Weights of a small mixture-of-experts language model, trained from scratch on English Wikipedia.
Size: 8 layers, width 256, vocabulary 32000, 29.3M parameters.
Experts: 64 experts in each of 8 layers, 48 SwiGLU neurons an expert, a softmax router, 8 empty slots to pick, a shared expert of 128 neurons.
Below are experts of layer 5 (counted from 0) of a mixture-of-experts language model. Rows are named router (the router's row for the expert), gate (a neuron's input weights, with its number), up (a neuron's input weights, with its number) and show model dimensions 64-127. Each number is 128 + 24 x the weight over its row's rms, rounded and kept within 0 to 255.
After each expert's rows: a language model's description of what the expert responds to. This comes from a sample of Wikipedia text that the model never trained on.

# expert 40
router [160 142 151 102  78 126 128 107 131 146 177  94  90 137 122 125 160 146 140 133 166 131 149 128 107  83 126 153 142 154 141 150 151 132  98 119 170 167 149 107  96 125 121 106 106 124 115 159 138 130 166 148 116 128 160 112 136  99 129 145  83 175  93 116]
gate0 [112 160 125 141 116 128 157 104 108 136 113 151 108 149 155 125 171 128 165 145 100 137 124 144 170 111  98 159 130 175 134 138 178 136 140 131 115 142 124 172 101 165 119 149 100 154 125  99 156  74 147 145 111  89 140 100 142 151 194 146 143 176  90 138]
up0 [ 86 138 133 136 125 157 140 128 141 121  77 123 139 173 134 122 115 124 133 107 172 102 114 139 136 144 103 143 114 136 131 115 110 105 135  91 126 129  90 135 126 180 124 101 152 124 106 120 151  77 163 128 120  95 126 120 149 130 149 101 153 140 129 154]
gate1 [139 136 138  71 148  95  98 108 139 157 135 111 132 139 134 106 145 126 109 163 118 144 182 146 134 121 125 143 136 151 148 140 183 152 135 155 156 125 167 117  89 151 132 123 157 110 157 148 102 121 157 125  98 133 144  97 154 125 134 138 122 144 113  95]
up1 [121 137 155 119 109 110 143 127  92 157 113 158 129 158 100 141 104 132 106 146 148 111 134 158 141 111 124 181 125 111 107 141 116 139 162 134 149  94  89 110  92 150 149  97 180 101 133 121 144 104 142 136 143  89 112 190 135 131 162 131 102 146 118 116]
gate2 [127 110  78 114  86  95 124 134 144 122 166 134 128 135 124  91 153 120 135 129  95 103 138 166 115  98 127 121  61 102 130 141 152 137 117 105 101 124 105 119  97 136 119  85  98 131  94 115 150 122  95 153 128 113 162 146 142 137 138 129 136 132 134  97]
up2 [167 136 133 137 128  91 128 159 115 112  84 172 134 146 142 121  59 107  95 136 119 152 104  89 127 176 121 183 114 114 154 130 124 124  53 124 121 145 133 132 175 143 126 121 172 145 155  73 133 123 125 119 117 142 113 135 117 138 130 185 134 123 157 111]
gate3 [ 93 115 102 138 119 121 120 117 165 182 113 146 166 123 110 143 116 147 161 164 122 115 148  93 110 140 127 132 184 147 146 135 120 128 142 169 144 134 153 165 141 109 142 130 131 136 104 100 137 101 178 113 149 159 110 145 129  88 121 104  93 128 126 121]
up3 [150 142 159 193 178 148  91  71 136 144 131 114 169 107 147 129  77 137 147 104 110 138 108 119 113 133 122 135 134 165 108  88 155 142 127 160 117 137 122 141 170 129 173  74 142 158 118 134 146 168  99 128 147 159 140 114 141 102 146 136 135  99 140 123]
gate4 [149 138 152 147 132 144 127 154 104 114 146 123  94 124 109 101 189 142 124 164 128 126 109  97 131  95 116 142 132 146 125 120 152  82 130 140 140 125 141 125 149 130 117  76 111 140  94 125 156 140 148 171 125 136 188 103 134 148 139 116 120 172 142  56]
up4 [138 134  93 137 136 115 127 128 127 145 133 133 147 132 145 101 107 138 132 141 116 144 106 188 188  98 136 120 167 103 109 144 101 163 126 123  73 144 173 168 157 178 104 119 156 132 108 171  91 125 113 136 137 128 152 194  79 126 139 130 160 150 108 136]
gate5 [136 121 149 156 117 126 112 129 117 125 102 101 140 129 137 109 126 116 127 141 150  73 104 141 121 140 158 143 131 143 196 104  97  93 129 142 181 115 131 138  87 134 137 116 152 137 110 106 104 126 169 143 154 114 116 147 140 150 142 107 156 168 107 102]
up5 [141 162  96 120 121 102 130 127  94  74 104 137 161 159 162 128 113 110 116 113 143 123 127 120 135 143 176 144 111 171 124 121 130 109 101 105 109 119 145 167 116 106 120 134 113 116 141 152 110 139 133 154 140 120 110 126 151 117 110 135 137 135 114  87]
First capitalized piece of a foreign personal or place name in lists and line-ups, such as Tra in Traoré, Kil, Ko.

# expert 29
router [161 134 131 103 126 120 128 126 116 174 133 122 114 120  68 160 133 155 144 161 131 106 154 124 110  82 126 130 120 132 127 109 169 145  95  80 139 150 180  87 117 116 117 115  95 119 111 140 145 152 134 106  93  93 155 117 166 106 138 131 141 178 144 115]
gate0 [131 132 192 144 143 159 110 173 140 151 120 109 123 134 137 137 131 100 161 157  96 137 120 102 156 129 145 106 107 133 150 118 145 132 130 163 118 168 135  78 156 182 126 113 120 134 102 112 104 151 175 120 151 118 105 117 121 158 153 140 167 149 105 111]
up0 [121 151 109 120 113 104 169 135 156 107 149  86 111  68 141 105 142 157 125 145 132 136 121 162  80 128 128 133 139  81  80 166 117 131  92 110 165 143 110 143  89 143 171 154 144  95 128  89 105  91 133 134 112 121 142 139 107 121 153  95 113 162 132 145]
gate1 [143 154 143 124 147 154 109 120  75 121 168  66 114 132 136 105 105 139 134 125  82 135 133 121  89 138 107 122 149 151 123 101 148 134  93 100 112 152 178 144 113  89 120 101 130 148  93 121 139 117 136 100 105 107 132 131 141 126  92 130 170 135 127  94]
up1 [122 145 142 161 136 127 113 126 114 110 120 151  93 119 116 124 155 142 142  74 132 127 102 146 123  86 107 100  79 121 135 120 134 100 125 137  66 137 149 126  87 118 134 108 102 155 122 143 115 104  99 127 113 124 133 124 126 125 119 114 181 145 140 116]
gate2 [122  98 149 136 100 115 133 124 166 148 142 149 137 107 118 140 117 126 106 144 151  99 100 156 144 115 139 130  87 173 144 122 118 158 143 154 137 110 122 136 164 121 117  97  91  95 145 141 159 151 120 113 116 129 136 128 155 137 119 117 130 168 111 139]
up2 [150 119 122 125 145 141 124 160 120 144 116 117 118 143 168 115 108 123 156 142 138 165 133 105 115 164 145 115 123 130 140 110 150 126  85 126 136 139  99 131 103 159 169 112 100 153 111  96 132 101  92 118 119 154 129 119 146 136 132 108 124 133 104 185]
gate3 [118 152 145  84 116 147 140  98 159 152 108 129 143 138 126 121 111 114 115 174 133 155  96  92 149 170 131 133 177  99 148 136 120  97 139 103 163  83 127 144 125 137 156 102 118 108 115 139 126 128 111 149 114 112 116  98 140 144 147 121 151 116 158 148]
up3 [119 145 112 155 164 125  92 145 165  89 149 121 103 146 112 119 128 169 119 116 121 115 117 108 135 154 160 106 113 158  66 145 178 147 121 143 121 143 133 102 154 153 165 127 148 168 123 123 147 143 125 123  91 114 129 140 146 143 116 174 120 123 113 117]
gate4 [117 145 145 127  99 134 131 132 152 144 165 118 128 198 126 109 102  97 111 120 121 134 146 115  93 134 119  90 100 145 142 100 162 146 123 100 118 136 126 128  99 119  99 107 143 130  98 155 100 123 124 114 118 120 113 133 128 122 100 122 117 108 154 131]
up4 [101 139 140 159  89 159 140 149 113 112 104 101 135 125 116 105 109 141 122 127 133 133 136 147 142 139  67 171 149 151 157 171 113 133 143  79  93  81 118 191 116 139 139 149 120 125 103 132 126 145 172 131 169 103 105 116 122 136 127 118 146 152 106 128]
gate5 [100 116 114 123 117 136 109  88 126 124 140 151 148 112 112 118  98 102 158 132 119 143 120 119 118 195 143 114 145 136 150 166 142 118 143 115 135 109 111 121 112 128 105 116 126 115 133 110 125 114 119 139  88 122 157 156 137  86 159 115 147 141 123 128]
up5 [111 155 135 104 137 144 130 109 103 130 165 146 109 151 173  98  58 146  99 144 124 159 117 134 150 113 149 121 164 118  93 108 152 123 126 132 137  97 105 123 127  89 150 105  86 133 117 145 154  87 134  99 112 131 151 162 126 171 149 141  98 150 144 151]
Single capital letters starting initials, genus abbreviations and acronyms, often after parentheses or dashes, e.g. C. bondi, B.A., FGM.

# expert 24
router [117 164 138  71  98 112 113 145 131 189 133 123  90 109  81 155 133 155 151 125 125 101 142 133  76 135 154 146 135 151 142 159 121 127 108 121 158 177 125 102 149 120 127 124  92 125 110 210 153 116 109 112 140 149 156  97 128 120 154 105 122 126  97  89]
gate0 [ 93 147  56 135  99 138 121 153 141 145 159 132  82 124 133 137 158 109 162 133 164 165 109 115 115 127  86 140 127 116 145 119 112 165 124 142 152  72  93 146 153  88 168 184  98  92 102 148 131  95 149 116 124 107 109 122 115  93 128 130 104 105 125 143]
up0 [166 148 149 168 138 145 145 154 102 145 111  84 126 124 128 161 110 125 111 184 145 151 148 162 180 143 106  61  93 185 126 148 152 127 156 140 146 114 151 112 137 188 150  78 142  99 134 139 132 156 131 133 165 176  86 163 109 125 137 170 151 113 160 123]
gate1 [ 57 131 122 118 127 123 165 109 128  99 113 119 110  89 108  91 104 127 120 125 122 103 141 103 112 162 134 168 154 115 131 168 121 137 158  54 101  96 135 115 116 182 190 162 106 144 158 155  92 147 115 107  87 135 118 140 134 169 125 116  71 130 137 158]
up1 [ 91 101 110 136 151 109 136 116  77  98 106 119 136 119 155 104 146 130 128 137 119 111 159 124 144 176 137 130  86  81 103 172 153 118 147 129 116 141 120 153 107 159 166  93 150 157 120 127 129 113 104 126 162 138 127 125  90 121 117 108 105 128 124 121]
gate2 [115 177 126 123 143  99 117 123 123 111 115 119 154  97 112 122 143 121 143 116 112 143 142 121 131 115 107 133 129 113  98 139  75 121 131 140 104 145 119 154 160 118 132 134 160 128 136 112 152 127 101 134 177  96 150 123 131 131  89 141 108 108  94 130]
up2 [146 157 121 133 120 134 159 140 123 106 139 123 140 100 165 157 142 169 137  97 103 121 117  97 108  98  76 132 142 138 151 107 162 124 140 125 107  74 143 116 160 131 145 149 127 132 131 130 118 147 113  93 116 101 140 146 115 163 114 125 108 149  92 177]
gate3 [ 87 147 170 170  89 119 158  83 127 151 131 132 142 108 196 124 130 121 133 118 145 119  94 114 138 141 155 108 121 126 123 127 132 115 106 106 109 112 144 113 115 115 136 109 137  83 143 177 122 137 158 150 154 166  92 192 132 105 145 121 158  99 121 105]
up3 [114 139 126 139  79 123 159 108 135 117 115  98 120 138 148 123 190 137 148 124 169 104 102 136 150 118 160 131  81 128  98 114  96 113  91 120 143 136 139 128  97 134  72 162 148 116 133  97 151 162 135 169 113 149 133 136 114 169 105 131 120 129 158 143]
gate4 [111 176 122 120 158 134 110 116 133 115 123 114 159 126 114 137 106 123 117 119 101 153  98 152 160 114 124 120  99 135 138  95 143 169 130 118 140 134 113 109 153  95 112 198  95 152 123 149 152  98 129 145 115 156 125 104  77 142 127 126 132  96 124 106]
up4 [142 132 118 105 105  75 142 164 129 119 131 121  88 138 136 162 101 137 146 110 115 185 151 142 118 131 131 102 109 137 127 134 112 105 156 119 106 133 105  94  71  43 102 144 101 111 127 165 155 151 114  95 108 134 134  87 149 136 138 115 128 107 163 143]
gate5 [146 152 118 126 139 160 136 139 167  98 145 119 129 124 136 116 100  99 129 151 115 113 168 111 115  81 126 100 159 130 136  85  98 131 154 138 132 102 139 150 151 134 125  91 111 135 164 151 129 116 140 134 154 118 129 168 135 133 150 124 147 123 156  92]
up5 [130 142 121 122 112 146 105  89 115 138 111 146 127 145 139 154 102 119 127 137 121 119 121 153 106 114 162 117 100 168 170 122 126  98 133 106 134 103 105 126 113 161 160 178 148 126  92 101 165 124 119 112 142 144  97 133 134 152 110 137 117 100  99 123]
Year numbers and month names in dates, often after in, such as In 2024, early 1980s, May, June.

# expert 50
router [137 147 119 125  75 115 113 129  79 107 130 128 141 118  88 158 163 127 121 159 137 119 136 161 108 131 171 139 149 156 143 117 147 160  57 100 144 141 182  92 120 102 129 125 117 109 115 131 146 108 156 119 102 129 169 132 151 140 157 141 120 118 138 115]
gate0 [126 132 126 144 113 159 138 138 118  82  80 146  96 114 147 176 148 136 131 157 104 129 146 137 189 140 138 150 154 128 139 103 166 185 143 144 108 104 109 116 107 107 144  85 139 123 154 154 124 126 170 142 127 133 124 112 118  97 142 138  92 114 143  99]
up0 [126 143  92 172 110 127 126  96 136  73 137 132 123 114  86 135 133 126 143 130 123 108 128 216  92 126 122 104 118 135 127  96 138 150 112 128 130 157 168 115 125 162 171 135 141 141 110 137 113 133 123 104 127 103 108 114 130 134 166 145 125 139 100 132]
gate1 [118 134 121  93 127 144 165 101  93  67 121 177 107 136 154 134 134 124 111 104 130 160 122 154 121 117 114 116 170 160 178 134 134 154 131 129 136 146 125 136 131 155  79 145  84 121 136 124 134 167 111  97 144  86 160 119 138 145  87 128 124 129 114 180]
up1 [119 141 105 144 162 149 102 111 161  45 132 121  77  79 122 134 153 137 125 108 152 143 108  98 110 125 118 130 194 143 147 144 122  84 132 102 114 125  76 126 162 144 175 178 117 134 140 120 144 131  99  98 147 112 140 102 142 105 159 129 137 163 117 125]
gate2 [150 148 119 121 130 141 118 109 147 115 111 120 118 137  94 152 173 105 141 125 121 156 163 154 119 144 181 141  68 136 135 177 140 121 146 148 111 110 120 143 127 148  90 134 165  96 119  97 125  79 112 127 144 110 121  95 160 102 121 177  94 117  69 149]
up2 [144 145 147  95 103  99 146 122 148 132 116 152 108 126 152 124 106 122 147 116 118 122 113  78 150  82 160 191 135 129 145 170 103  92  65 110  72 100  96 158 142 113 155  94 144  93 107 150 133 134 110 162 104 159 144 162 111 125 102 136  88 132 132 117]
gate3 [122 135 102  90 141 132 118 129 118 142 135 119 147 146 139 121 102 109 103 113 138 132 152 112 128 102  58  94 135 135 156 117 129 144 141 140 128 154 158  98 110 113 118 130 126 113 137 141 115 118 129 119 143 140 146 117 125 113 110 133 149 160 197 115]
up3 [147 117 139 116 100 117 123 140 167 137 107  89 150 103 147 103 122 128 154 160 154  93  94 141 134 152 137 137 150 190 148  92  89 133  98 153 149 143 154 107 120 131 144 133 169 158 153 126 121 118 132 135 139 109 129 173 123 126 115 173 135 107 148 112]
gate4 [136 103 121 137 146 100  63 135 138 135  85 131 154 134 129 103 148 118 138 154 148 157 113 130 155 110 118  98 109 132 133 141 142 154 156 140 150 107 159 125 110 119 116  91 127 126 136 142 104 120 125 110 122 141 116 123 157 160 167 134 163 136 161  97]
up4 [ 90 119 126 138 113  87 142 110 134 141 136 101 132 124  91  93 105 127 130 130 133  78 148  71 171 146 168 137 132 121  82 123 155 135 129 100  76 116 135 127 122  93  96 122 114 124 130 146  89 175 152 108 146 133 141 134 115 139 119 159 109 133 103 113]
gate5 [129 146 152 147 146 135  80 109 150 128 148 169 117 114 152 127 146 128 162 135 173 108 117  92 127 154 116 110 104 140 168  86 145 104  93 133 143 135 156 130 137 120 115  93 151 142 158 120 104  58 159  88 103 139 123 142 145 116 140 146 111 127 105 134]
up5 [148 147 123 114 131 117 103 149 155 121 116 133 137 118 117 124 151 100 124 129 162 102 125 169 154  87 131  96  86 127 187  99 101 139 152 121 125 105 122  92 122 154 101 137 103 119 130 128 104 157 148 144 126 110 111 115 126 128 153 106 165 133 108 124]
Short consonant-led pieces in the middle of names and words after an initial fragment, such as Mass-ach-usetts, Sed-g-wick, Al-be-marle.

# expert 15
router [ 96 137 150 151 118 139 135 123 137 121 146 111 139 142 103 166 149 130 104 131 127 138 182 147 112 133 115 186 191 151 132 162 151 137 134 126 142 122 145 121 158  89 133 111 120 130  94 138 122 129 158 114 114 145 129  94 139 125 131 129 102 134  93 117]
gate0 [130 157 143 139 149 150 151 123 130 117 145 170 116 135 156 150 111 145 122 107 116 140 166  95  94 121 104 145 143 162 119 159 136 154 174 109  94 166 112 105 121 109 153 111 142 111 159 152 133 122  86 143 122 101  97 138 152  97 132 116 122 139 146 170]
up0 [159 145  95 134 108 140 163 115 121 135 125  89 172 148 126 148 128 115 188 145 149 119 165 120 138 121 136 176 146 115 145 120 106 155 121 140 143 146  86 133 155 133 161 137 159 120 146 106 120 133 143 116  99 145 124 111 152 124 171  87 103 132 112 136]
gate1 [152 132 143 100 164 106 141 159 120 102 125 110  81 126 119 136  92 128 179 137  81 118 192 167 102 118 135 178 104 119 125 105 137 116 116 102 147 131 136 139  84 147 112  92 143  90 136 120 160 131 154 154 115 176 113 126 137 142 103 131 103 135 108 133]
up1 [122 150  99 122 143 118 141 111  95 102 151 111 143 122  93 117 122 130  94 126 102 119 108 135  56 170 100 114 159 156 103 120 129 121 119 101 126 137 123 136 148 114 140 127 130 151 103 115 152  94  93 116 146 141 148 142 122 129 136 138 147 150 119 151]
gate2 [118 152 133 151 166 163 109 166  90 128 121 113 114 140 128 125 100 147 124 143 124 148 119 154 129 121 165  96 155 162 104 124 145  94 110 104 122 144 113 116 130 189 107  93 106 171 124 185 110 122  65 130 105 120 127 156 155 143 185 176 125 144 182 154]
up2 [137 103 118 131 158 147 101 184 158 136 151 157 187 123 126  66 155 145 148 166 139 122 114 105 112 143 129 113 126 196 159 115 108 112 107 120 138 154 133 157 107 122 101 149 112 151 146 108 106  88 123 114 131  90 159 189 123 133 154 131 137 125  89 158]
gate3 [149 128  88 148  83 129 149 137 124 184 119 128 138 132  83 166 126 163 138 179 139 118 140 147 165 182 124 153 120  69 135 116 129 148 147  94 131 105 131 124 128 144 120 121 143 146  97 136 166 160 182 116 125 104 137 120 133 116 113 168 101 172 118 161]
up3 [119 137 112 129 107 147 137 118 116 137 152 106 130  85 145 122 110 160 111 132 141 152 135 108  85 118 119 106 133  90 106 112 134 111 134 121 109 121 130 151 128 139 109  88 111 100 121 149 144 130 181 170 111 140 125 133 118 141 150 161 109 120 176 109]
gate4 [108 149  84 101 124 151 142 107 133 141 111 124  85 114 141 124 114 151 161 126 114 119 136  97 116 121 117 143  99 109 127 123 107 104  81 117 146  80  82 113  91 118 176 145 134 122  71  98 142 145 131 154 129 111 153 151 198 127 170 112 136 128 123 109]
up4 [104 142 116 140 149 125  65  97 150 160 107 129 136  74 138 149 127 121 148 123 146 128  95 122 135 127 121 116 180 150  99  87 148  98 144 144 123  99 113 119  87 109 150 128  95 126 182 132 164  95 127 110 155 128 140  93 149 159 106 152 103 145 136 142]
gate5 [152 120 101  98 134 123 125 168 121 121  98  97 112 104 161 107 156 126 138  87 105 124 124  95 162  86  99 129 111 116 177 106 113 116 132 124 112 165 129 162 164 153 140 135 132  68 101 141 155 128 166 129 154 123 136 139 135 169 129 141 127 101 138 112]
up5 [135 112 128 119 133 136 152 155 171 161 167 126 168 100 117 109 116 157 103 148 152 152 153 164 120 109 129 147 136 135 128 136 124 102 119 131  96 136 153 135 129 121 147 104 175 130 152 114  90 122 116 117 115  99  94 122 154 149  77 113 132  49 134 138]
Personal names and pronouns naming people, often sentence subjects or objects in plot summaries and biographies, such as him, Turner, David, she.

# expert 4
router [115 136 119 132 125 113 136 118 135 128 145 107 119  84 110 158 148 144 129 160 128 113 155 149 143 108 150 138 159 164 139 154 130 105 121 100 138 145 136 124 163 112 106 102 137  92 157 163 155 113 130 104 106 137 131  99 152 142 135 107 120 140 121 131]
gate0 [101 183 111 145 143 131 116 167 121 111 125 147 144  94 152 102 141 145 123 188 122 116 166 152 173 160  84 100 145 172 112 123 129 123 121 136 154 137 153 141 135 144 133 114 142 122 135  82 122 109 169 135 120 133 127 144 164 169 132 102 125 146 140 164]
up0 [163 133 122 101 171 120 110 138 133 104 131 134 153 148 103  85 134 113 156 160 129 114 154 125 101 156 131 102 104 106 152 103 120 152 114 156 127 117 141 104 173 152 127 131 117 151  72 131 109  92 103 113 169 129 171 143 132 102 131 147 137 121 104 120]
gate1 [ 94 149 128 122  86 123 147 125 127 122 123 149 140 101 146 141 137 128 135  95 146 116 143 116 168 118 117 103 141 182 112 110 104 137 143 135 136 130 125  87 141 147 117 126 155 130 144 120 132 106 130 108 117 148 111 111 143 137 132 167 151 146 108 105]
up1 [ 84  96 116 130 142 100 156 137 134  97  64 125 102 133 134 137 111  91 146  84 154  75 136 125 138 181 127  99 137 130 119 125 146 122 172 130 142 117 141 148 124 161 165 114 141 138 110 139 157 128 113  91 161 187 123 147 152 108 103 129 161 122 119  65]
gate2 [131 138 102 113  87 113 160 115 125 107 141 130 195 135  92 125 180 137 106 135 134 119 132 126 128 166 120 129 108 145 116 143 137 145 172 124 147 137 115  97 105 120 125 156 147 127 135 120 125 154  79 125 117  89 162 124 149 124 126 130 102  83 148 138]
up2 [111 111 154 121 166 111 102 176  67 146 111 132  97 117 135 128 115 109 101 100 125 153 160 163 118 129  86 166 138 138  86 131 108 105 113 148 173 103 112 112 168 115  96 128 139 112 118 127 127 143 159 151  89 120 149 135 167 158 107 137 109 171 132 121]
gate3 [113 128 121 118 104 128 114 121 172 144 105 127 176  93 164 147 127 122 105 123 127 159 121 125 150 133 134 139 146 147 152 115 147 154 173 124 122 169 131 138 131 141  86  78 128 130  83 112 171 124 104 103 118 127 119 114 143 113 137 121 125 125 142 134]
up3 [120 123 129 158 107 151 123 139 124 119 109 127 117 133 136 117 134 105 114 142 144 123 164  93 120  93 119  94 145 199 131 114 110  96 159  91 119 134 154  81 106 150 102 140 140  68 134 110 105 137 141  60 157 119 182 109 129 163  94 140 135  97 107 138]
gate4 [101  80  84 133 126 139  95 139 153 144 124 121 113  95 129 141 126  92 126 117 124 137 145 129 153 122 143 142 117 122 116  88  99 135 127 136 133 128 116 139 119  84 112 152 123  94  77 131 172 134 192 149 121 114 122 123 182 143 111 140 116 156 158 116]
up4 [116 137 141 187 115 134 151 121 112 114 157  89 140 125 174 113  87 146 143 128 120 120 119 123 121 158 119 145 100 111 143 131 150 116 137 129 143 146 109 144 129 150 138 148  84 159 105 147 124 116 157 161 135 117 123 171 130 124 101  92 137 180 151 148]
gate5 [127 152 150 177 114  96 161 130  62 147 101 148 152 132 159 142 134 151 140 121  97 170 109 136 128 154 164  98 162 141 127 137  97 127 140 119 130 153 175 143 136 145  92 138 130 122 138 152 138 152 100 100 137 127 130 110 115 128 136  86 117 111 154 123]
up5 [132 130 151 145  91 124 161 133 102 137 155 114 147 150 132 122 150 111 152 160 118 112 130 110 117 136 135 143 111 146 102 122 100 123 135  77  90 160 106 127 130 132 111 144 138 141 166 173 147 133 108  79 128 163 109 133 119 143 126 117 120 186 142  84]
Numerals and units in data fields, scores and dates, such as 101 in Length: 101.40 m, cm, UTC, 3rd, seconds.

# expert 37
router [110 116 128 101  68  76 144 150  60 112 140  73  94 155 110 151 183 139 143 183 148  81 131 191 103 129 145 130 138 134 135 127 117 177 106  82 144 181 163 118 121 112 132  96 114 134 113 145 118 124 124  79 130 157 137 130 133 126 133 122  91 152 132 100]
gate0 [128 140 168 136  89  89 148  84 104  96 131  78 151 137 111 133 147 113 122  94 156 111 149 120 137 126 136 105 150 153  80 122 136 149 100 126 113 165 146 149 114 178 112 130 142 144 145 130 128  99 124 119 161 113 103  92 171 179 167 105 135 135  92 105]
up0 [124 103 168 106 120  91 116 115  88 140 136 109 144 135 131 148 102 132 125 151 100 117 145  92 132  98  98 166 109 160 124 101 117  93 120 120 171 107 109 154  96 107 159 152 117 116 167 139 124 124 114 174  85 111 114 134  86 160 156 115 156  95 124 104]
gate1 [107 115 182 110 164  90 114 135 173 142 119 127 162 128 130 144 109 114 147 158 160 100 153 102  92 159 141 102 114 152 143 122 128 165 133 133 165 113 121 145 123 121 138 121 126 113 139 141  99 153 118 112  89 135 127 169 199 167 139 146 140  91 132 116]
up1 [ 81 124 137 116 126  91 108 105 138 142 119 163 169 124 120  96 122 147 119 152 124 112 145 105  90 153 133 126 137 155 162  95 138 128 126 144 103  88 134 109 173 122 134 138 119 152 137 119  93 113 117 134  92 123 101 124 142 127 121 136 117 145 172  75]
gate2 [137 163 138 169 148 127 101 137 133 108 158 134 127 104 159 141 105 126 126 155 151 159 118 115 143 120 106 100 128 129 102 140 103 136 110 114  95 134 144 158  88 137 143 122 155 152  60 139 146 101 123 105 144 126  81 147 168 128 149 151 135 156 148 136]
up2 [114 119 156 119 143 152 148 132 106 137 137 115 139  90 126 166 134  98 125 183 129 105 105  91 134 125 134 107 135 102 177 129 117 140 155 135 131  94 108  94 171 136 129 110 117 123 167 132 169 141 112 107 128 122 128  81 128 153 106 143 150 159 145 163]
gate3 [116 134 141 138 110 117 171 126 154 165 149 151 137  72 132 129 147 118 141 170 102 115 108 127 116 134 133 115 110 141  95  94 183 129 103 108 116  93 100 117 143 120 130  95 128 158 106 152 119 126 106  93 115  99  94 130 102 175 116 134  74  93 115 144]
up3 [134 107 107 122 165 157 113 154 111  95 142 143 162  98 153 121 116 106 151 127  90 111  80  94 108  86 142 118 128  95 188 176  69 140 133 138 144 117 152 147 105 137 141 123 154  93 142  96 168  96 144 124 135 142 128 119 134  99 140 118 110 149 101 151]
gate4 [136 104 106 188 112 123 119 127 111 136 124 108 125 142 155 133 123 146 135 113 125 132 128 119  87 134 114 129  82 117  80 120 157 139  46 138 143 108 147 149 144 116 125 118 110 154 103 103  61 125 195 136 147 155 114 104 146 142  90 137 171 139 159 113]
up4 [114 114  95 137 133 158  91 142 122 134 128 130 137  98 131 116 125 155 145 100 154 187 125 108 117 110 144  85 146 150 134  89 156 141 110 117 143 124 112 115 118  98 129 129 109 149 113  96 100 147 102 166 112  93 153 137 124 184 124 100 161 160 118  99]
gate5 [133 128 126 101  90 102 163 152  93 111 138 157  89 165 137 128 107 121 173 126 110 134 131 155 162  94 137 120 114 146 132 139  80 136 160 161 108 123 156 144 160 148 201 158 138 131 116 135 161 144 116  93 189 140 157 129  92 113 149 110 132 105 131  93]
up5 [137 121 131 116 117  96 120  90 153 132  93 127 136 100 126 124 144  76 118 113 131 144 130 122  96 116 111 115 120 163 124 142 125 131 136 110 186 148 126 121  84  96 120 103 105 119  99 143 121  86 136 121 164 112 163 124 149 127 151 165 138 124  87 112]
Short vowel-heavy fragments inside words and foreign names, e.g. mitochon-dri-al, Burkin-a, Al Muth-anna, -nia.

# expert 14
router [125 155 153  74  92 130 114 149 124 146 124 106 106  89 105 139 148 172 175 127 108 105 168 165 112  90 164 175 150 138 140 141 119 132 101 123 145 153 121 119 166 107 124 114  84  80  95 198 168  86 131  96 116 127 152 117 143 117 148  86 115 149  92 129]
gate0 [122 144 119 113 114 148 134 110 147 120 110 122 149 115 122 116 135 126 121 100 133  83 151 157  85 127 145 127 114 106 110 133 114 106 151 128 147 120 127 130 150 136 136 106 123 153 117 153 116 132 107  86  89  77 130  98 164 104 118 118 113 105 133 130]
up0 [ 80 122 140  99  58 157 106  86 123 113 146 114 117 104 139 145  94  83 146 151 114 139 119 114 106 150 185 110 123 118 137 150  83 132 150 117 149 108 128 136 141 120 100 155  82 154  80 103 143 110 122 168 122 150 107 143 104 103 157 135 111 165 132 107]
gate1 [189 153 133 136 151  91 173 148 149 116 133 123 145 138 146 139  93 137  85 186 124 143 155 125 141 124 109 112 117 130 135 119 149 115 155 106 142 105  99 139 149 105 102 127 115 116 164 143 141 151  84 118 133 132 160  61 112 124 114  88 128 122 111 125]
up1 [125 108 112 152 103 175 137 153 150 136 130  80 108 129  98 150 147  88 104 166 115 120  99 125 141  85 191 105 158 112 174 103 105 136 133 101 101 148 117 126 138 109 126 127 142 136 126 115 122 141 117  87 128 144 172 147 174 134 132 162 135 171 176  85]
gate2 [148 139 143 131 128 122 153 131 112 102 123 116 146 108 123 150 127 150 128 177 112 170 124 154 157 123 108 153 162  96 134 132 161  98 115 125 143 136 154  73 117 157 148 123 127  79 100 157  87 129  99 138 135 118 126 166 170 142 111 126 144 118  58 135]
up2 [118 163 122 105 123 147 171 152 146 118 112 144 106 132 115 107 143 105 140 101 138 189 149  80  77 117 154 124 157 128 145 115 101 115 168 136 126 138 122 134  83 110 166 108 126 109 143 108 146 124 121 160 149 101 112 130 116 102 136 128 110 160 142 119]
gate3 [102 157 136 117 119  93 127 118 134 140 175 107 122 139  93 139 154 106 184 117 110 130 138  97  82 192 130 146 183 122 183 100  79 145 103 130 114 103 136 139 104 129  94 108 100 112 131 174 121 148 135 119 142 130 158 147  84 129 120  89 118 122 142 131]
up3 [114 136 133  79 120 114 145 102 127 149 135 118 138 102 146 138 117 112 140 115 114 101 116 121 151 125 156 125 123 140  97 126  78 138 127 109 131 142 144 151 106 151  77 143 110 123 122 148 177 141 157 139 106 125 111 114 150 139  95  59  82  91 118 101]
gate4 [111 134  99 127 113 137 138 125 154 156 118 108 127 154 137 100 179 139 111  86 124 129 142  79 112 113  91 142 116 155 136 122 134 134 118 162 124  95 116 150 137 124 135 101 102 139 121 119 162 147 140 123 123 121 142 103 107  72 152 125 131 151 125  95]
up4 [ 73 172 171 119  88 104 140 118 101 116 154 114 137 112 136 134 130 117 145 145 134 142 124 138 167 173 121  86 149 105 136 185 133 164 117 132 121 144 119  97  74 123 132 139 145 110 136 109 111  95 107 169 133 171 151 107  93 145 123 162 122 152 159 129]
gate5 [114 135 164 188 116 144 130 141 148 138 148 158 120 128 136 141 147 144 135 133 108 122 179 132 109 174  94 146 143 188 113 159 127  95 114  94 126 108 150 138 155 140 164 114 148 144 126 170 139  92 112 153 108 119 113 141 132 124 132 150 168 138 137 120]
up5 [162 133 112 109 163 122 132 118 141  99 162 126 111 144  75 130 126 132  91 154 146 149 111  98 122 139 134 109 136 153 117 146 153 124 116  88 141 118  92 146 103 122  94 151 115  86 104 159  94 124 103  97 182 170 111 121 113 120 127 160 131 122 121 111]
Four-digit years and date parts in tables, lifespans and ranges, such as 2013, 1962–1964, July 6, plus digits inside coordinates.